From a checkpoint of a small mixture-of-experts model trained on Wikipedia.
Experts: 128 experts in each of 13 layers, 64 GELU neurons an expert.
Training: 469M tokens, 7158 steps.
Below are experts of layer 5 (counted from 0) of a mixture-of-experts language model. Rows are named router (the router's row for the expert), up (a neuron's input weights, with its number) and show model dimensions 0-127. Each number is 500 + 25 x the weight over its row's rms, rounded and kept within 0 to 999. Numbers have three digits each.
After each expert's rows: a language model's description of what the expert responds to. This comes from a sample of Wikipedia text that the model never trained on.

# expert 11
router:479533485483518486474475479484490525474515514516479559524521525484483481530525419476488523518506525523532487522502501516573533481519517487479516530517481519482510512525509496477476502528487485497509524493486478492521435519490525478513528519472467526490523490476527515523479527488493406492488524488517514480477520525521518512472465515470494514520474528486489522481521469479543513473477
up0:498465470487523495491440457496509479509505516531517519501483498533502539518527487519497466497484512495534520513471506507475478522535536468508544502485491469470485508459503534481459460509527521424491497515513520553510469542483545511560516488506507500480493480519529488498540475467499500506490521475497475521478511466506531467503462482539519522530479556491513501521499488533523463492486
up1:470544505533519525544517489497467501469531530483496518533502510488490514538462524530497531524470488491557469491556496508499487507495528485485466508508502475465513504515530516493501516534477446494535476505463504510490501476526493521495469509534466527480478492510550521477476493500490498509502442461463503506454519519514456502445470500481460529501514515467486497518498547450523513483472
up2:535541470495496453546504491503545487464508509490481509530505484483487475479511510519510496464507487512462477544478510485547474448489528496442501532532534488496509487530498503510492533492497540491459525507441462513507496486506536496543502501514487469486510488527483478500542514450473490528526533465520506548497456531510554515487530515513514493491497504499492495524496452512456475475487
up3:487477512464496515491511522497473484469508563509456486510550499513515485506527513493498502507501546524496502508489469506462466488520476490511481523526538508474505471480536491458470530542494499498505541537469521547540504536513468445473526503461482525513471479460498476509510521502486467468479461490473497506514488543484513478499473467481507461479539492500493494490580507511521529524487
up4:501520480537483514511481484487491469465533513451496482525487492517534526526504530469465484495499475523518532528475497532510482493501506562483518541544432527486514483493510492508500491507497500498570493499501468512514511575506501503478507514502456469570542470507514515530510524499492477477481518478520481528473517499472491511492509471449536475518476526469497495490470484513507499547517
up5:523492499456480447501500486512526485530512467496476532518512502499542440564494461520521507540518504504489545508458515506474547514545481514496529519532531526521489513502509501493486455498515525488549489486496484460525497505531499546483485514491487531491484474523496485503531499511529461450495472515533520486479533453493516491516485477500464460523475483483465471495511440493517478490502
up6:517516510506499492491487462498499476531503564474505477449457487471486512481517512460484531506476535472482472488539533568526496495509532494543503535510467480508473479502494441545481493517479485507553495486481481478513486517461506520507513467486482482463537481506493496512499510477493518508478515482552523505524543519443534552501485535492489492511501494529476538487525509470532488487509
What it handles: Row-ending pipes and numeric cells in Wikipedia tables, plus name pieces in roster rows, such as Kot in Kotani, and Hispanic.

# expert 31
router:490519488467521485478487479479486534483511524530490476521520525526469473518505593480475516520510517527516486519483515532470520475514535483463511522520474513476538471528533476475493516515473491468512522480478474476529486517471528484513523519486479522466529492455526531521469525487481495420473510467518523477474514537517509514487476531473483523523492519482478529477529476468519524492477
up7:494495472500471494472523508491508535487510529488505504489527497491481488505495506448484552469501500505479485511549482503519522447528558466503511507539485563514532501513485463471515507502513540451496511484538500505486511501519509522501500485489478538451483494495519485516517503504480536441491491505439484463508483467554446464511509475493495537472487496503461501552498469467479530500507
up8:519499514453464475510534465534507481509487507482521494548503529500513507510472497495500492495496546492469512571524512540515509495484536481529485514502483481457543515483478487494513478508472476485521540492541486482529485436495493467534509492495456485478463512538504522507475498511508562506487491490513488443485503492511527506470517544464484506533532516511485451503494502444517510552500
up9:452507459492485506499518471529539524507555540514445490488514493495495464479496471486517460511523509521527474473485492447504525508495521450525463495472508465472497518498518491469515511484544459509494508482536492495529443523472496482516483546497444495493508531534535505484493528514483500490509493456543542495523489528497509510518481517475516517532510501524500487531535515531452462494478
up10:486506515507490535514485509496525537483462526511503487492497495512537511498483452484478462531500480534516446486503504533510530472511494507580501510487530475516481489548507480509484481483472492491528431534512462493511579496494512491517527482498510513473511445526530461511491497545502511501458450546540489484471509472498508452503532519516496503512501544514500508495511490500489469486502
up11:461507488482493481494551501486507508486471516509480556480506474490512481521502524500493476477507522463521510505523468505446523481529479473488499513476525424469558508463522486531510486524464448514498525485495482459506471538482527488498510546535540523520512491526486484538503432482497490511483494479511536529470516509514482465501459466474507507489503509491490528511496510482465489445507
up12:492470538490537516502458473512509514523525480508500497493505512494541480465504500505549504519513522525509460494490480519502512490498509494458447523540512490521534490515473512517501547483451481476535524510481465483524471474489499545538529472495512521461510484520490483519506471455499506507504500527517468471553499461501525532488497499510500440514472497554541537466503520502439476461500
up13:440506470480522479491500519493546488540540544542470488494537526520467512502493496507532503511490508516514519483540486474492495490491485488492509442508499483505547533485517490512509488463476503497506489497503493483501535512504552502528439507445495488472506474478506459528530471502492513469473482485560484514536515513527490566505524510503455525502531476467508512478529465503497473452512
What it handles: Opening capital letters or syllables of personal and place names, such as P, B, Ber, Ros, Pur, Lev, in prose and tables.

# expert 3
router:472526487472520479493478467469489526485515525530472483517514522504482471532526452494484526516500523527520483512472519520461521468522509477474513510527483505492515619535510487477478506516473481478523522475482484481527454520476531488531531533472480526483527481506520513536485514497476474506494524473520528475486529523530531517481487508481481516518483516478486516471524484488441513475473
up11:513476489454471435514522514504485474490512543485497523469489475520489489477483491478501506535511491484522504507487556525429553502510502508518538510510507492498529501551495487510486500515556451507502529535482494497509484500456495495557496505471479510469489494484478507516483521458468498483522493508491468509526487482544486505452502474509483520546512476467495527444510523554472520476505
up12:469538528497489465522491490474515534518512490498471509542475539450536499493505529466511532529483494507455474495492526532480485497472540489512521487440523491506520478535447484483508503450459470504474476507503493535522527461478534517532495507520493512482548472516478517466492489479474474509506509490534491492494499480508539533554462519481512505535500519505472541510526563506484486494490
up13:528489487562525476532532493507518535451442512540535494557504499486482518468493505496512520496475539555493488506479481503486530473483511498467531500503473498508508513516555503504463509487472487498460488496491489490491506502463503465483515479488500530488487507539500534522526520558482516460534483542473498460529536487520544491475520496519502477478482468477531485527457504456505513478483
up14:564503489485532496492493482516485566505506505502509501489506492526506515490558473439467462526545488473512498548517521510485516481474445525535527522466469486475487486475476501466527494497468514489481501512498519490530487523438524524525480537521476521521501517523524512486482461528464511533524488504491514508445531498473518480498523478502490494507500521495482487471563483488484519476462
up15:516476478476471474457515520472487539500528489498460503483485510473513466493518512481506534532479520496508491494481545464554547472533496483488504514495556566472500500492511467465516468495498488535539495491470480476486520496509521558471498511486513508506518511472524556475481511491528476537473515502492478540534466514543487502509517451500484491494524480490483487541512474484469524447505
up16:472520519569514462484505499518495493483498518519467463489464483490457500538520513517500484494529490493551519522500479550467488518515505469568518538498508519485489529514540501514505506511516481496486504506539467493504477441481524524488502507475523564509479505486544502477523484510505475490506518520489503441478513467509515524493538497517486547501509512428510532455499510509487488482536
up17:478487505521510477494510493471487530521480506533500484495486511498466466480463482486494519479481542541500530538520489552477510558491505461491535487523520475498525546506452493489526483521474525471523522566482503493465502501522506524494509487501511518508490508497543505472475500493496531461487494488485521493440501498553496535415515498472504491483453526475535514493516494504520545524474
What it handles: Digits in tables and infobox figures, plus row-label words such as Population, Length, Goals, Catches, Statistics, Character.

# expert 15
router:485515477486515479487481486474471509479519521517480509520519522397485476515529616491483518506526512514519469523486519515507520483505523480484520516516475511480511490526504483490489509511481492488524510478487468481516429521485532474526520517482485520476528475472517519521488512481491569524483514468517529490478511522508522522483485510480480520525488513485470519486526491485547507483472
up0:457518509503523505517495455511453510517533505481450543487523474487484478507508508528471555482507499546523467492477526509486484502437469470481484476531500517478556487490482509509503515478504514486533468483477534500531500500503500502487477451515503516492481487531512462521489513429514513514469516479539535526511471500514535495473531453458503495527499547485498545536499529507518517482499
up1:485529479528482493505489478457524483465495532523482522519486476526454532505510450519464493512498507517513500498546468523523488513476484462485513511494475500480487538506540466542501548529537471487487445508501494492492520506533503515522501528479515544480550446516487489516518450513478478494466518472502493493475461513489511511501563478527515527533505520526478504477526488522523480547459
up2:489470501515517464484524510525455514507498522537481460523489491477519501499469528499483489532486521512517494539523498481514507535444525493496511524542489532509471502560481525505487498508459522489546495473495535461492478475498479490527500498484522518492495482477485521479522469494503431543492498519549500487447465523498538494485506492491463519543469523473517507466497443545548527499511
up3:478513516507497463492484498458485504520505525489501527518478506458518497523534494491461515534499518506497502497485527531500466493498517515468493514521546520459524491503495521521505564454516451489533500495504490503498467510496452498480511518497465521513488471453471525515521488492477475478481534420461538535533532515472534475540495528474511508538457487496484552509491491486499555514519
up4:479544538512493490530496497487485470499479459498514502511493538492508541529527483470474462497485496463500501507485532471548482516482514534516529473525489500459517502535505463489454474559515522513535548469464505516529557501467498498530523515517489507494517485500527474533490506534462503512510486490479491513478530511520490489451478485478485461526465504428472495470525506480461483524518
up5:482507514490537525483528480525507486486495458477473457459484494515474516528524486471513492488477484477525520475476473526515510451508507501499509490516506508511496534501493510480466477507453521497513518546507474504466507489478504509515472563476463501497526437532526564482498516495523508457466522471543531544484512500457517522456497546516490493492501539505515514509438476528482476519522
up6:473482528452539521532517460501469511470471512497516484540498519520467520514464538485553549491503468539525491484522487526507538457504526525474539502504519481480460469509531507507486483489498470472475472473527502536464497500468491487517478504511488498464504481460505526501473501542460485514463511493525473502449473518500551490508506493529511487531514492445533492507542504506471536492513
What it handles: Auxiliary verbs like had, has, be after to or would; country names like France, Chile, USA; and mid-word endings like ty in tyres.

# expert 54
router:478531479496517484471480472483487509487521518520478592509503517553480486512516384490483521522507515513524478524490517506507517486522525480481523511515491515485517565521514490471475502516481483489526514479491488483517447518492516492513520522477483510480514482541526512511485515492493444422485518488508511487486508513520515522490476512487489516515483518488480525487522471485544516483473
up13:503475529470499478512527518510454512516529509504498494531499511463497458553534521533496459474492490527481527474489500483477507472528499514498505547518484479518520457533431442500510519500520471516527517455475476510475486549500505459518510512476509554522488509472490525485477503481484476486519507530492500473479532502529553467458483493504531497484496497521509476505548476509551475517525
up14:495524482436490498486489485515476490507469520519496501483473494491482479500532492462493501530476499500554521520524500483506522487513528466488469493500521465506534495471476470510459488494503481482493493483522489540528526469561530492492500525450484522467464514497513489536501504515512522508527452480561531545502513491551478539495525466490498527456446544505515503478498507515433493512522
up15:516501552489500510498450499526465538543476497581456524502476494532475447527484481487461506556531479500497499507493505490512515505502515464483471488515508487438528478533518495495524503472530507507532535501504503487475528518479498495513508524490525493470505457543511488497487464519484477502494494519548460471469475529505474494515556480525525506500502528467459484531532496483516513515486
up16:515499447497525518499498499490442460459551501530460469503529497490499521539452497494472494497470551533471498520417497528491491538525485485504497505521505472524458522470528504525497478519495559517503524504494468488506502554499475458502498479518499530461498435478507505496477513510523511497518534493490512492474490499494482518479519468552520498497504501486518477538492477506521473507471
up17:513484546497456468505488525464508431487514523520484451473508487476496514507502506521473480518519534513540509489486502545526504434522487474457530487503493524499522505496491506466517562496472492501486494502500473468500557488462473506517475471531504498509505477491490540528490470498481515476543549497472481515485491507519501518532476457455542490503476518471547486503532502519483526474524
up18:498497561497515478492481491489493514493527546561457475510505494506462513513577463521517510497490525531509532522486533522480504511489511484466548479451518493517483490523496508509507494484551504475500540538515497489488495505490476491468500496482493513452553485511520474483476491454527501461475474462487534488475533485473542500465509461450530501511494466477521521475506502514504473488518
up19:461528509462462505459485517493512483487476522515529472534471521473468478521499484510480483529539497489502479464542484514480478496454509524459514507511509517458522521488527453506485536547535509487539519506504526531490502504481514499474435559495510502470524430520519523550512476488526521450504484513524532505514523494472525508453475511506480485488467484517491511477517484503494482519489
What it handles: Opening capital pieces of proper names and foreign terms, especially after hyphens or dashes, such as Bethune–Cookman, Allegro, Brasileiro, San.

# expert 57
router:499522483494521490470463486491479525476513522526475500515503521480478479523515593481481529522518520502510468520485524531518522486530522474474525517525486530482523451533505466470475527526473486481528510478495474479520416522483523480529525507478464533474511468446519519517489531479476507446479521475523515467489511514521509510477487531476485513526486522476478523472514485493503519480485
up7:498550507535498493502499490494516518501511510502511492530536494516477509438513506479500478553531542491480494503452451536486476505534475464486488498509511516528474470514501468472543492519512466510500474478492498498434549522516514460463469510521485541495504472491539542538511473496471490532507502458515499472514478498508519509474478489584524519486481514506501524489519519484517491515453
up8:510507538487496537571470484533474494506514471508533491526470492469467482512504582556484529513464513509514446496460514508471513519508521493486481537536482486536472477519490473494477531512533506470502537467504459486512538539503513510490496457492485508502484526485499502530509461505483505531493524471468537493484494478489520483512522480487495483508481527492499545527518484511541484484449
up9:512501507522467504541472473481475537469491534504481502491505497481484487500493453475462482545482545517501543494508474533518473474450513483508501495511494494521521527476475544473485527455475490509475514482497465514502487488452550515478548481498534518476475488528493498532502504507477528500481534520492475496494509521501523543512566475514469497475527506486544506532515429467515495536527
up10:454533492499506509479506465480475462423521528494513500484515461481479485520455470488520500459502484513495540504492549486504485482468489522534480545538488504519518496503481493539481509519474474531493510478474502482465484528481535491466500510544487503508501479540494507480572536496480522551502494483538495505492546507483461567533515526512508522511503489499520504503483466523495530498477
up11:486520484495424485494507496489541482518488490479497511508489481505457513514466541478507527482487510472538497503483465447487530531563480526480510514486510492488529511539480471467537472488499470491537555516505474474530487479510493514504514550471469526505561506528503494458528540498485463518456516508517474502503512509509527494480499507513477522500537478470457518487529506513509537460517
up12:502507516487520550513491517516476517487521484537500489492528524514529534498497498522541507488488520508492492437513546514463490470492527485537567461483470489484538520504493433518501506522486491465511505556501514551440488519502492458520496495481513514548558473488507517502496497489474505460465536457480533516513501488504483527486472473491503539471486523465499492471485481497514500488478
up13:472489464531497481500494538502497486502478531500475484520461481523495514545539509514505477480502519462475539480454460528483487521511546507502494512497468543475527494523498506496514545477487504523555489450469430488451517503512498452530500514465532516469503484452505551477492481520530529501455561505481490502507528503497491529491518512510529519532521504502504503507476474464512505504523
What it handles: Middle syllables of Arabic, Turkish, Slavic and other foreign names, such as hab in Wahhabi, ly in Twombly, os in Mosque.